{
  "d_model": 96,
  "experts_per_token": 8,
  "moe_layers": [0, 1, 2, 3, 4, 5, 6, 7],
  "normalize_top_k": true,
  "balance_loss": 0.00256,
  "balance_bias": false,
  "vocab_size": 8192,
  "norm_eps": 1e-05,
  "batch_tokens": 65536
}
Below are experts of layer 2 (counted from 0) of a mixture-of-experts language model. Rows are named router (the router's row for the expert), gate (a neuron's input weights, with its number), up (a neuron's input weights, with its number) and show model dimensions 0-47. Each number is 500 + 50 x the weight over its row's rms, rounded and kept within 0 to 999. Numbers have three digits each.
Before each expert's rows: a language model's description of what the expert responds to. This comes from a sample of Wikipedia text that the model never trained on.

# expert 14
Capitalized name-initial pieces
router:516497479479591500468539449505601423509512473461490566539503457419535493548502449532462557464517383468476493512475603553478554474550517450529506
gate1:529498583460462525507496501478576543509494559393468497605411584398566458504479456440492492491501496544503440467459535485532438545507474532516475
up1:492472520470490569485521556534545481545500490410584550550494544463491430472480482482600482382462534523425539507614538507545450464423486471522484
gate2:463538491512496449593519513509502432448480501604505537378485486576548484460473498500496514449546535553531588480505459459550504501512431516464591
up2:475543465526439447624497441541477466484476462581527543437509513517554524402522485453466547475558532618545510468506487382605479471507454529458675
gate3:442457557545447544506445450499454550533509478530431514537534561582411496440452553538466499543427475469481429522508368401451444444437513528477460
up3:422492545568435516405461480501391558495493421516463535533514565555387473460474505489466461513510527446483465554540410447480452417435538521452507
gate4:517502575428514513472467485535557530583585495383509512504610454501499487557467482473489562469465511541477487478452537561506563548541493478630483
up4:478534447573469454557522521491477467426469515596532523492365500504540510433531532530496485523561492477527500517511518471509461423484521518318501
gate5:593528529548485496333451493454485493460446516506523465515486591525536567504506529502537466500468545456394452503417417486408619530536482468571439
up5:443486542537502475555470534487471487504431472509514502407485520597494504538482507485519484482435548488517684511561463474412502564434474546577467

# expert 0
Table and infobox openers
router:570497552589402581576542549434512556437515529516560546496428557474494544504421547504494468491556541548556539409444528476511464571420413606500545
gate0:569475602531458476619546461470531482503428577531561554373520499473503586482444499561519542477577587603554485549481535535499477446575510586469503
up0:484501571503472464553515489478497437497405510456471571512450505537432575480509538521453526528482520510569491612490516578428555454492523521533438
gate1:568481555518487432495525458534543468416479505535475499506433499493473521485490440499505451455510601543524603518439460514443466524494441420583549
up1:564524474494425470515489505532552506497498438435457541575503540521566508499361427487585581471474502613501533457418516445476463505575541551444439
gate2:539468552557448526554542485469531492461504544491516448365449472504525484538490583584567430402548579525403509449540527416507484516429460607485514
up2:506394487564535472464471451576486505461352479492469396474538432500616440586498559486512486477532564531431568463567497405488526445515469552475473
gate3:472525482481499595495532560446555443465475540664481559494494497462476521497505482448544484596552409540537497597549460540511493422477420580440511
up3:501502482480564571438472523572460495455442525468481533437534433552547461541486471480488521390497554586545576439460497453489598515612480520490597
gate4:499506486538407510491556571535527484473546569534574514434494580514550539547436521480563585374560555590504519451477537470464444544524497625485540
up4:507456532501534458535496457479512518470442403444465482604487411461445462435514526543451446524492445578453570568544470502543479483417482511471503

# expert 8
Name-internal word pieces
router:566420447483469496586514569481551441487472461454535543574452597459527578504523474499572482535547519531537494471495498410515430542470407605485527
gate0:580485532424465471501568475530489482487534459503646406511599519477513496512514500411471414568537485572495602570533406491496524515445487485487598
up0:465557428465549499456416523457537453443383485519520557464413433545501455432427473434575498605453562456578524529499476436520492611487423596519473
gate1:541413515465484528508405489472538411415540503499506543504579496522529605540567464456517545550448520496468495526501439480518481451416531476477484
up1:467557502530489504483580476495485554568442533520499464440475508486542409419420527510471420475540463474524531475490487487479479471559518477514528
gate2:618535508513456504610464505538474516451485485532539454511545463477474465572495496502451403553549421585427492545469469534575451360485475500488490
up2:590616538492467506523442423487460498465503497544545492483563445503488511632509505480432438532438469510452541588516377491524506373556439503464478
gate3:523522530506603491471559484575504510546525515531597566551462533480562447581449451546535492479543527504439574540440430418451490455436546429383512
up3:499448471549534600604492552468517480408490448512534518573428607458488518574448486557531495542522518555563494491516505504540450574499449484509581
gate4:422455510456512461461519543641485519569519513490527567441486460531475504615483484506508575591566523411533438453543620548477480428536464579561472
up4:460546555518492453462467444507463492556476458486473561530508488445479480488449515525537503484467505462493416565475492502398471500512541433577417

# expert 53
Scientific word fragments
router:511557534421443479507561429569503440528526463424490472392587481503511415484582483455463502437472457513448498444491491535552465482609542463516492
gate1:491527556412514517448501454543443511456536547485445497409487429487475459529458542451432548433480431476544480486620479494485517512574484546499483
up1:558556560514369493521481494425511474569435466486463425435473526493526524484533479546485497486497548537526454514508570491506412494452521445434548
gate2:510504498486478485493511431484398476463539412569483479504557560471527510506484559520606521486399455495500451546520474471494447464437550516513450
up2:552517423547536576606550539558515529438585559452458444581443442445469451526518390524489498576553485556511482546425549518468506430453488453590510
gate3:487549428575567524490470503509611549510513512523551468411504432529454447484409481501555447441618452479516556503494504463456491533540454463575463
up3:456484542454499518620603514602503540471571490484437484546423502470570483560558513515521593453492417498558454429539553409499509482602564503446509
gate4:522540558487518547509616413552412485547497440476447559385496444500508443517576488454408515418459521506462449487538544508543494524609557502492422
up4:560440491501528531456483535500543498396421461435532548413504575505504520520463476494536541521520433469526432522410499508513461405449445509424524
gate5:503524467549500502478500468541579446514506525523549508481605527548470450336442571343556576511495508538338534506492493522519489522457491488528471
up5:543560492521445559580546452506484432558490448448478478451566590507478410401549508421508533442476447541387475463468482586553476504524527473509459

# expert 55
Table and list separators
router:572446494429486554529537533502538577524551433507399543550488451417618459542424484527489550528559392476502505483438565555533444454543589467440494
gate0:575577453525392504607476548520413476533475520471511458487479519416456526522577508427422546436501494520610412521461498522525430475477494533413485
up0:579454524576582443507546443465499497516506474513499393533538470530470498531506458521477491545507536499489434464506424549501474552477525505613397
gate1:572449515414425451496572463438482497451453562398394538464474590477623526491515564514501551481550459502513396442466473499530437541573477467462473
up1:428588455582575538480410586508503489497466458562547477528526379547395520537483469484459483563427552533496571541528523490493557427516491494515488
gate2:512451578491463552494584497530500523517578481465465506557465494495518548544462545434438555488488437443497408480462608559466403495435574502646499
up2:456428514464540510520576531518479606564511474517433450564467517457482539582423546427484513572515497528555395492511485538460422516444555541599443
gate3:580488579457516518592633522503483540581504442458441471568460593497533531585484529406454538499503480493482373479494566512512428449532538512591420
up3:504541597458549495509576533521490558595582479448423496580472489546451528608448520394506509564463547522506433446441537534486478424451510462571455
gate4:461494560454516499391516489520442482510616499401495521545472577503451450586534431447506426429453476468491468516473550470467480541430510479525450
up4:493484527378460607490565542543488523495531509411491474477425528525608412520518500470434488544448415536605518469482573500527480464542527467499497

# expert 59
Symbol bytes, mid-word pieces
router:428422469540448524520425531489549575515432432438513507501447463467450444457457528459490654540521497526516558416475437441560427547535513485484538
gate0:528467573377462526503502505529515449447556512476473473614427462426557514557455596452578510440617500509462526543502466497472593537492497510561469
up0:512515445566533513501420505517495511589490460515517475357548495569446511435566498467441486596397473507537538501475552512588416409533494566455483
gate1:467499576519495508417503526558513455538463436424512497582537527457460430470472523478544461507386539507522552542538449546493518539474475430523541
up1:571524375476517521618508448457550507497518574514517488397449452562533507549528541523438546530592478514481517450501508463559491450548513555427514
gate2:541467438483534584522432436496448498486468477535424477508456577534537480486447454386490605459522600583461424467506518533607453539546558487392528
up2:565447481531552557452459496512545506516515520495451464541499549554513456449523472442509611477580606601553510513532490469572426495507548457346504
gate3:493482559481471539530489440611520462517484566455452483517403516446552460472394573487575555588566510572511424460444475490538525479590528412512501
up3:570508484458437506522477468576462446488500581437441541471429470526541477479426474480528496491593473564456488488506412420499564435534584384523573
gate4:508538401412485506431498541526530497405551487540440479530443483482418445456388492564462565516562498531548518561480490428434582556484478447405623
up4:514527549460567552566574504456442522530514486494524597479512518582609532555594444490466476518486460421482525545536582565499504451512534601577378

# expert 32
Non-Latin byte pieces
router:540460445490498615512557405594524492487533581433426578449627436479424521434526525514495573442493419470432405487499520525552530481561572455534483
gate0:564410596474497406500493529445419469436437423580530450487494613569577426580430442511497408507535563490460509484525465509436463519491444515574399
up0:491497493460476456472526400477512489497497591512467579536543499406500457498563552479462583582573506478454482495491479559464405539515531516669416
gate1:526450462489484554499550456517501536486480489552541528499530553406527483580574489414528519503569491525516461455591413451440553607527567505409495
up1:495549546520478460517475536499483458478480485466498475503489468599468473464488522534459438504378535503400495516443496553506520458501438486638464
gate2:504589569480417528442519523532468502517621521473496529428488518488516467515492456540560579465469483478490479467532494496515554590586484546546496
up2:477451427523660458562503480452539566516408537518459522534500529537455545521494502477504408553550578560551568495484481460508468448449470475465495
gate3:502474490442439516508508489542562617488561530536571516499512588511401532469505399439533553479548495526498470508511441514576430611498556551449549
up3:492464450410482534530500500528577621459563536496586495503531555500405498464503437455549546457564477533500468522473475511566438569516516564426585
gate4:550427552432461459488563488408594537477446486515471445521519506451583508528412581492430536417461480521510477431474596571539485583513543485501481
up4:450548428529481515599476504575493555439496573506523488505440492546379497455548531591576569442499486455472549546469461476565507513483469508475571

# expert 33
Foreign name particles
router:537438467510490577474522446486546510473458461442497537547464607460505484502406528435493550481574494543478465457422602537519462510499541531555473
gate0:557531543605520474585565522520483529600578556453525488467464490576511488529474611517491528612447445492486497490459499589421580449545473596544495
up0:577417437552454560505539478566584519481397545429458532487426523452583511511492525515512494507553500505519446508416454474551492524440563450492448
gate1:486590541544533512533536436485492490512589510530553549445574386537447551423527497521487515557501430418546635545516417506461528478541472453577477
up1:618424507501513564507533477551575529479468512571390473517518496460582512501517568392502536571423413507545527479512516516498490541434508476493535
gate2:531435495537520474467542432454494516489467457552432461523452604453466415477454449442512521534513438513434471501421531486537524556575481526559471
up2:451524506456494525522448509513555575433590502431581541451446435519422561585546452595536498470466573461560497482512488555571476540449575428485556
gate3:471562458494483438426577478438476405538469561438494520515428496555501527443462516423479441528543485444411455546523528473486531409489463584574602
up3:488559517524526439495534585557582503471586487583520467448585443625441538488440517499523536526474459440518531522585413497446513497478442518450484
gate4:497433487519435455488506525501482545403455495546460546481515545533505451502560499436451547414502493586554553474482418469485490497478515506510400
up4:530475510407539504515582482526466484585488508430451459506382513428420528559491563409484446523531537576531479452504495560552461454522589465501579

# expert 58
Name and foreign-word fragments
router:541498494403506564549588465524559590500527526476579490497482540412589454559504473581469502504517414558553497495443547483563515458501496535483484
gate0:474533543467538568516470468513475564452486594516518601425519498463439413456474413545515490523506411496569489513573484584501496527493464548455500
up0:477543555437514616564521442508488519488506603471495582457492533453493417528478404529487515500542450550506450499557526568537460514462499535425522
gate1:470398568549469437502447553477467461439489435477492531489541517490458543437428514447511426484509589428500447534483437481558446474466538484592491
up1:487596468473505611500513477486574500544474580496429472510468484500545452563513460608483525540502426563550498441488557546514523466516470498477495
gate2:536576522530480475467503489437560544532411388468495511551524516511416519429507585430486523470528583472490523557564361427554551546486514534467492
up2:553533512525515495437402556377483487476514488499541570527512563550429508478562571462523596560525569476497558558574537523440494531473559496469518
gate3:508520501540602528499365462448499409557494546457512552524529518492442436391502417545467450543489511421496502490586479461442555462449534541442588
up3:505429466554480481592487556565469584566528589451509522583531476432469430485524375547537493500568431515508492539500550527460455512447519535466444
gate4:574501501460569457503449426380471391479480426510520526519542518456457571432500409519485423617462486498434430505553490496520591451418452562436460
up4:453494510538488389399484478484493491510457478564573501406505474594534495402431525463536523537499459398439516465552450556461556532518448547509526

# expert 38
Word-start fragments
router:569518559479494516492521404480466511521507438488563416473512455537559433537460524501490520560448459541551538465481480562573518461518610360519556
gate0:437462444562458491537488528514526614453470479539444445508472538541432476470438490486550401523411532474608592559569480468535526545450476517457407
up0:460476496493483522508536504557495563522468489552461443340472545579459476413404552470527417478411545493581600471520499493462536539480506534489415
gate1:493523557523502542466540469600509458503481563503396472468546539540470503548457514515542509529450498495572577457506452544527416500562545453480563
up1:533499420463465433502476518426473521537428407457597534496486392450556490496544531531516477431467489493482463548458558432470530510508537553572421
gate2:527520479526520546502426430543493577509524525493569431504531489541543483483528460413492517470450399474545462481435442500582620487533549498454540
up2:441488538515469439486534564494502441491482458492441554495497509482434511514459530539519468562512634478483549527529553496420376500484439542582417
gate3:449510498489539547438463522534434388540447451508442467518476508540539436461438490555506585518539627518442565571566574496489565510554506493500513
up3:539486509462544550480541546528442434463464454528450475492485512454574427496440510624509587438559567522428490556571595475506623487471490452517535
gate4:448537637517474480508558520428492415511593528427553498572487523491476575579557516548486544471565515506471387559524459551445576521481505495558529
up4:541539399501494474418453551597556527491431487482477559514501471499529450521524516504535494510441481446550584481414536469501444498418458498500440

# expert 31
Foreign proper-name pieces
router:553479400471419521502489508446567488488463519476513581463558571482590482460466496518483566516529374576495477466493635526429459535460517568572441
gate0:542508481483492597604534512478495497467445549490442465534578511437479602547458510502404475547505480538580451472568516445506420583520456565527527
up0:510504463504493534519545478456518462493456534492477405434472532526484550591483554571483486520445516493564480462625516463502482609437433464502640
gate1:437627448531540583481457449504393502548523540413515485629530536481507461517464370488533462482514534499559467508524442444568531389488561487514503
up1:420539475500523500501445414457359489481491403475485438628492498499510490582478417493466460491457567497600529511507435490557519439580515442485461
gate2:448405487515561428407520495536592546512576504515547572547588502435477601565440477559480475417516401442508575568504486519572498475465505520492513
up2:476492532552579603568486513484470536469494501556510506508368557526503556439589513414499535567535479494431466541456470483435583442470450517507491
gate3:475401505500462491490432512567526595482532507593514498435461459517490507435392602540464534470560481447472452602498556486501482475520582519541559
up3:564537523471408507507500557454489645441490518525480503509470506502508438422475511514394561572555484517434394553535517539536352511455510436530499
gate4:606477466604448478516499521532465431519463536448451470426416538528528597512558494470464477489465498353525550494500531515532455562491535460592537
up4:586464442540439517534464538532534507597518562428453472516454514479534589420467534423470553465455478488484588465508573584512518510498485491581535

# expert 22
Abstract nouns, mid-sentence
router:574518459564445404537530538508611477521490457495461431522442454495569499503519494575555424451462601569616599482477465434582476512531529446462524
gate1:434477521448567422562519565553512550457408504485370535414496413473509488521588549538474492450509591514515511507497460407467530545484411555425494
up1:405491477505502552580523459569553513517451478460403537569473445427491527478490533455627563481546510513500448394456493545505533489532462493486554
gate2:456458558529538540439470555411455512423478545524576527439434498596495439422476499433524510598436474458442504459498477555462520526472528552491503
up2:515535473515541413517494427601563446541538557556462492500573499521542524473459558447485550487548539505516493455478475426522502454560535498463510
gate3:465569535460577463401422457430502500502516579515527468545582522517465483452473600539444492541456465483492544508517552583482470515509446459483476
up3:525446497571478488512565579456540427469453450428530509482471412470500534550491371488517506510598489564547423561455591469507519461431591507472528
gate4:514558504520567443549486441503538365511560571569453533444483487535544472406591484461511505452559476521480533494480452467520460455571477508522502
up4:477444487515474567443473557411472547532485503448596490551532563463496489504394531427467548570422467513452420527485592497449475610464544490514557
gate5:496456477442485588565536509466486514455508418494491492562492513482449459578476496553470453438509467491497544553555554520560570572489583392401592
up5:498490436487512462491497515585485534552475495392534545537533465463465628523474425480546430522485468561528605480544619468562425509506534480486550

# expert 61
Mid-word pieces, friendlies
router:568458427487482532492455538471601467542547477507451488522446556494475555521433541590555498548585464509501611510430487493477511488525504448420558
gate0:508505470544503479467582485626476406529542525496516511545552578567585584475503414525591535481448452420496469522499524529570416378437505490511549
up0:553490455531452466443513574576484521547525493465494473545502512477412496579530429626572463553480548558506462501471515464543437445552622453400555
gate1:511524433433422510474498544530475442557643520459487501601414508499540503468506502491537551458546537469502598524480494466502453594429549467463535
up1:487548481531503481593546454479537597457406415477562499415567529541456482546470468534502550537550476553468438521474519511488468438637488490510456
gate2:587496488484578519510469593443506487474531548507571569532461539483487531439492486523474550497506583479532499524500531423492467463525546471400473
up2:525521516473554474492491580464468490386521508512573601522385570489500537542478471497484536461582551468532508470439477424527492455635525491440478
gate3:582493494575474603531454506460521530530487535479522480490593504480582529486645588467423452459483497504437454505461535534468505513456465491563509
up3:436546466396489482527476459537511459488452462523470486543446477576481499491430409539563513549554544456535566485537553513460531517482496502436517
gate4:491466547599544443415582503621498482564428513500475532485577517475417497467464494443508531553455502478486462494463507547494509568539471494482480
up4:477552457447555526445417353517430385436489503526457564538439407467422511500522494521569468405448502516510590485573464582542558571532484503579482

# expert 40
Sports infobox and tables
router:461445507468453554591589579441532450534453527489543588455449485507455584541471514534569500478638447427511545570599459492475576461481452487417514
gate4:554506449431502509453502456598522533513519501566448451478485467539458497442554497453417497576473469622477490514498444461434435532530523520478437
up4:453538501505495560493441562567621484489516524467495453543607419615445527476569436370494434543471491485461561495441501489465452522512540447597478
gate5:491416497474541507526502525483538555397469477510452441508537508427535505524443476496420491516474474475499495495577541383527465396420468594442430
up5:486610552549496529449443498543475520641577497489546581465498477568461455461509524493513502506509446462519523509423492617518508571571567424592532
gate6:488468551560451492471546551558510430430523512559497558382540415601552557548482462574427483426574419435492416492507540531468499430563563535536561
up6:499538514554494420489426498525499581513511446548555450601518554455546377475541506406481539572437540502565560522462486538481473564425547488515466
gate7:495494449463478546469572506447454470433417568523581475490537496403426578518524510491636488426517530454528474509594536447507571495556458470453476
up7:589476476524513485567491420585534459526484404523501482408503511497512504571551483395463519495476492465565575520461393602567524442474468412560498
gate8:549541468442478499541498490561541413501512584491475460486492554575493578551538485404506470522569497548469507522528425561499494499548486559519449
up8:510529454428414489585514484579560441544480535467481441472495518555449567573521491394485433557566456575469495542609463523497511522535523519534468

# expert 57
Table-cell sentence starts
router:491500509416463450568489576435564557495492431464579470562428436535590477570476458479496567501516501624561534484513553494572480582574436506437522
gate7:465446507487453497480559534544408466495506495464493453588479508590500426539341454472571532451458465490469455436554511374516478499549460527503608
up7:509452517459405458590519558556481474478541443431466447580445538566482429526428461470591513455456554542528509466570436369566461475569433502481517
gate8:436441492500551483477429483544404496499531503600521449455564587523426479525513528608500475479520484405450391507563504524452571535453492548536460
up8:542587529482500489441478420517516475465547451410519527485582537585451486411507417463486507504495546485474548426546459463520533476557499572470510
gate9:452519517508549513414487413519478580536502465564506455466561464563450513391539548623497507532489446439421414445491457580481391476489525515571452
up9:504416428499477539544521542488481533542512432501539487532469470397567503511550494464437502557532533475450442496436463517523409467393545550441483
gate10:588570532488460462582503517446460444534552509551487561481417518557517531556480504567584567519554465495494569483496515458476418496496482564498485
up10:587531524520468460530503471485475491488558463450498521466410532512488539572552538453496483444469516530578594449491543494501423499549500469430551
gate11:511456453451501502535509438504555551526568524510470614544451476448477499470598392512497651417514463518443398472422468593593505491546480531459478
up11:420470628552555509477594475530504529550517449491514459472549471551431481463434513375495486494446463485485412522547479557442488455496545463543489

# expert 26
Plot verbs and modals
router:556452449448547512523511413435508509456438384518566510585453475381460520588503430530508506515574474483549423531490597445500453539533459437415460
gate0:510506522568584565472477557435461431519500530543482525549457480503469515559556550415490495521480490479570488545554511471488521494586511500430555
up0:498516514496580560518451529442489455560494499504484561567446471489489529571524565412487559511504498487545462530513492488494510500594514477409529
gate1:457441580510561487447483458491501539552549495545528566488501507493415564438494570421575477585414479434415451522484489458456574529455484475462420
up1:474512514434582605555428429427579501475568479584585428562491475442538535572498458474472467541607468534580465521469541436433541502468444426477473
gate2:517538443452468518484450453521547601421448474435519535474419453494506492514538547377501503515439510546603498598496470480551461512470544485482507
up2:460558467487554483461496500560499442539548465504514567510458501478500451409536490490470499461565470565573504493512575519415555508490461578465509
gate3:573492425521440554544487500463384460378440449432427506557465524511537558601513426505518553491536492551532476515494586447540467511452444489379465
up3:455440513549517561486452556479448544402404464424414482466491550567518528637459455420505569511501522555470528458522530464500526456550455490528581
gate4:560496449510393545466489492515467516497444435471422519561542596473555376463456522510507492442460530504503505469491491458490355358527499498480494
up4:442585525418465478495527492483504527516440462531478496422374472486461555542518493487501586546492503540561542520508477413505489511455513497482551

# expert 13
Mid-word fragments, amounts
router:528422441497438409480429461484559562445432385475506502482532557458534522512487416583532473454538558477569582469422575509561448404538475437494421
gate0:457550510446556556525558448565369404509597539527491573507501500487507506478542556422426507472505412471396471495461466469466556562502535528527483
up0:531511445540503458462568469593560456533523542476488566459578498493530567445532521431461548508390547545439518493496465426538530484442551600547584
gate1:449616585558532508400432509522393478555498570460565474516473439552403499455482520485508522538512513484453472562529443595448500543493509571532530
up1:467400465470531521556583519425634528459479482564486487445520502527518543589533435484472446470508522521537503425513544447497500471520375434427484
gate2:502514585539586464494531514540479416486349500492478448509512557535442556459493560548545543491448590451433471498540442536405518521431525529551497
up2:524458412542425523511494481459581577443570475519511493517458470435552548545469392481524477477499452506493556534464587532571465408549466457413507
gate3:542451487467487514485497534490503498451560477394498481488381567475611491549492545478589476421532585518509560419502611542547409447478556486578407
up3:415552527534527582502519497396476391538376530575575478431557473558470497395545487494318556578514401445458428556527467485456491528486458549472526
gate4:476508572543543482465510513585445418559524547528509520458615461618429441477484519409521485449425596419418429490543426501399585526449490553541516
up4:477497597504537376453464483606440436493510539480502518546602542496471468458519549468504501449485597484435445517508406403462613616437566543542557

# expert 44
Closing parentheses and endings
router:552475404456476555575513560468482571506444382562442466569430556469529436506528429520538552540549477581516517396442517482573460546511539481469453
gate0:494469502480419441532407514486481491516597541509574556421448449572482492538408531478431533450644473501506526460565505436484486458478406581525483
up0:574516435517467506556444583513450544552534467406459488542502497491589521516475453408474574554551444502482471448445506480566424493437428574507530
gate1:528500444526439488520495461433657525531574493394573495476516491374591522511504465497446498516554450437515534461527501529561529544473618561485487
up1:525480483419560592480447461468457587521561482539508501580528500555501475541474516488563558485539575612523495508507503630477473455523443519426454
gate2:430518556550544438497568518526517504463479560482611514408501456516437519468571490544408500477483504421575561573496494513458428513487464483540421
up2:555499486414491644535519440487433471475503521544458527541460513571453479483457472454596440477489476561473426435490530490523446471559490503541546
gate3:544555486477501480561556485549511445504446513493422446526453542541483472549624531401495476471482591482472572534588368474478488474439475575507611
up3:504591461466512454453431538563510486504455508500468489554491481569465490484621554364504471443544539526468534511580481451487468512459502461481547
gate4:480494467486493435413503435505512507585551573433546524522512426576375531500495616474528388512456580440561529519610482478507568548491527515593503
up4:466553555470487465466574469538449468529568524564563533466604494477434444483546543519534534460437546618531388429521520551457506456561507457509371

# expert 15
Name and place starts
router:529579424496464548408508455426532489488542476414548504614445512424511433490497440492439477474516517491503478530416577515475506466435572439503570
gate1:492512580547585508435425542467521436507494555548487557411567450543412507499464596432544477602482516430461515451538430568418523521541526531511458
up1:515488532497620501508410489527577433561517502474467597424613541497461534486470570459540532536494526429439567532492470542416527507453546509455451
gate2:440411510525579496413504498568532536555572488477525551434432545521517437538618485610486411475500433415512474486491455499445517553551544532524486
up2:454516568519441469558564466420432529401483562535459513429555467512505572448569458481462502556476559457438524535511500493533496491454454487532466
gate3:587501501456501538528460444470479601528477517474512462551443503484479482594406419512497459557429528551463508521429515532535493532561528432627526
up3:498433482390414524422493510532553529521485458456487628538489449474476447551526446553479540483527477408538477490447434556552437471530542480575437
gate4:412543570571479472556459471416431404495527523610558545447619512567435467467545496444517437529485420409499546502528472472478571520496411530512557
up4:456563498589490472469483493422418434475456511485523402512526527520567473527531569524441497542526457547459593452533548487490544410501484562551527
gate5:523401492548478533509515493504599631439576486525413506438522468511387522516487466504547570535510500505597499466443533590538476544509531557506438
up5:469448527476527496508510481474510507496486524576427536412540457511436527394481499462478605517509444509532576463494498532489564439455428523476403

# expert 25
Infobox labels, linking words
router:527466524502436560561413515461494582553494478488610430571450471454418496437541505497524441509434411548554451580509531523500483499459446487422612
gate0:541532447483493503450507581408472487517513485505449572519411520566402520545503569512442548472520504544480545520488496448448533471487439504432551
up0:469448527486529539493461419557505562491536552459528442457581463469626529415505447478511473546487463451555485463516461573541412480552532521545404
gate1:452530546476580516458519502451473449501497507549525489476446429540539518501474496535479452530518512439542484445497512572483614483497468500623403
up1:477499473531508505524606405454478464470456434507563518448501554505591487519510478523516405472518508441505465502497467480495506391405516484555464
gate2:465503550529507496490500453523474462548544457483409499564556570578423489453460510412461414499539399487489388612511501501418512460476579463439495
up2:505496444508508459533531536486512488411450508513557479423475436508523483514543492571515604505458606507489592329470477494575523583546399556547501
gate3:508544565594518532508578605509558567595499511599492521559477457550517497582428493394391568553475470493507428440472515479525574501423524454470474
up3:512534478571502498422420387491488556517484475521457518534552552504528449455496520473461580527495506401461389440536498469505493466469520515550481
gate4:488468458438480530584423501490492503434561537500548458542401459529466483474531496440567448536523530519482500496517587501509494498600501515401552
up4:477459439476476522577459532589502505474590521466602451449479361549462478486565518451462554541512492466500531426516444536522560496562557498457566

# expert 30
Table pipes, apostrophes, st
router:549481542503510505457567534388592554433428395511584467550447410424500532537469503545517578505479510497512533479501595607516443527495465489482548
gate0:486527450532449481490486527513421552495533573503491527460584420577571533524572479453469531517569482515477445558525470527509478442460479456417553
up0:531443516550550516549464537534498430470546528541480576439555428487565542438528525516399538492563471491459565496512541491485496414473529479465450
gate1:478547604493573515524513510479452433551494546522498445519478471499561495432525609534464473446528466539494432530498533488497566442467568484416507
up1:407449491568424484445474431402392468466465520552516537469431554536549455511524516463508530533524459525426485555523560501461502440593528485430535
gate2:506516456451495483494575481494530476398572496477464546494454542511585544468505527558428511462511558540519527556376544465487507562508544497489558
up2:425480588516468547550474546575428534619423434531514464468517539502437437460512489515496525484360437501550499478533485493501442430484568500581436
gate3:406532454460512501465527411568470412554481517438448536512482571468418531489508519463582447508510549522540456503622564467496494507466499486607431
up3:517548482502461472488479501490503480527524480524526508520467505583496408488461410497485482480606535443542436469504387428509576509559505522405528
gate4:479518576504463529589578585568457465535508437552534385485476526479540488454533545442540421490471523623472464568528458505524490483487537566597500
up4:549541568435492468534531630585505540471552452450547455521562528463542423634613557507467448496444544562486513556384461476484413528484463529540463

# expert 16
Prepositions, semicolons, word starts
router:483440479473518478525568481358476526423444452440536475572495569500559419462464497502541405500540540494539478461483522482491428567526403519492531
gate0:529533557460506540457472498502502432472541437390507461435533498499513441499544489473488494500570470515514509535461511446486463489545538488450530
up0:543520528402536545524510528424520525483543473433571503473542551519497473399506509433495493592561419600510523477465554519510484434515515533454496
gate1:473434486418447491534471531508507445518476511387505581446400416557495507492501529580424452508594541568534501473527459454344532494466480502527588
up1:425597599558618512461502517510469528514577525560493411471573553538492476579431490471552497450399388472490481477519530573577538450547610534516372
gate2:531532558532479530561471476493554477502421512489531505498517475498493580571384527407474514511437496464504482471509480571457564509401504449601519
up2:470449529556496429480485497522477466493505480482465488506499499559498381466595472573527530494472498497479482574428517439475448454559500493401487
gate3:534486563506525465483506516488500510473502476566519543556480569463521418564329491498530470434604410504448482542416546485524472484538472613408546
up3:494510435552473560487454488524450509543556538467505462478552454579476565517601518498440496530478571518530558450479476530484461536452529389529482
gate4:526461489507553553551459430546440426453525510505502652504605461536520549472530462512453550457453463613508461512497514526498456514567619484480492
up4:589515487526534505489464512483472451505485500455527582487519449546580517535567425533508584479546540595518587438462610535497475537536485467509517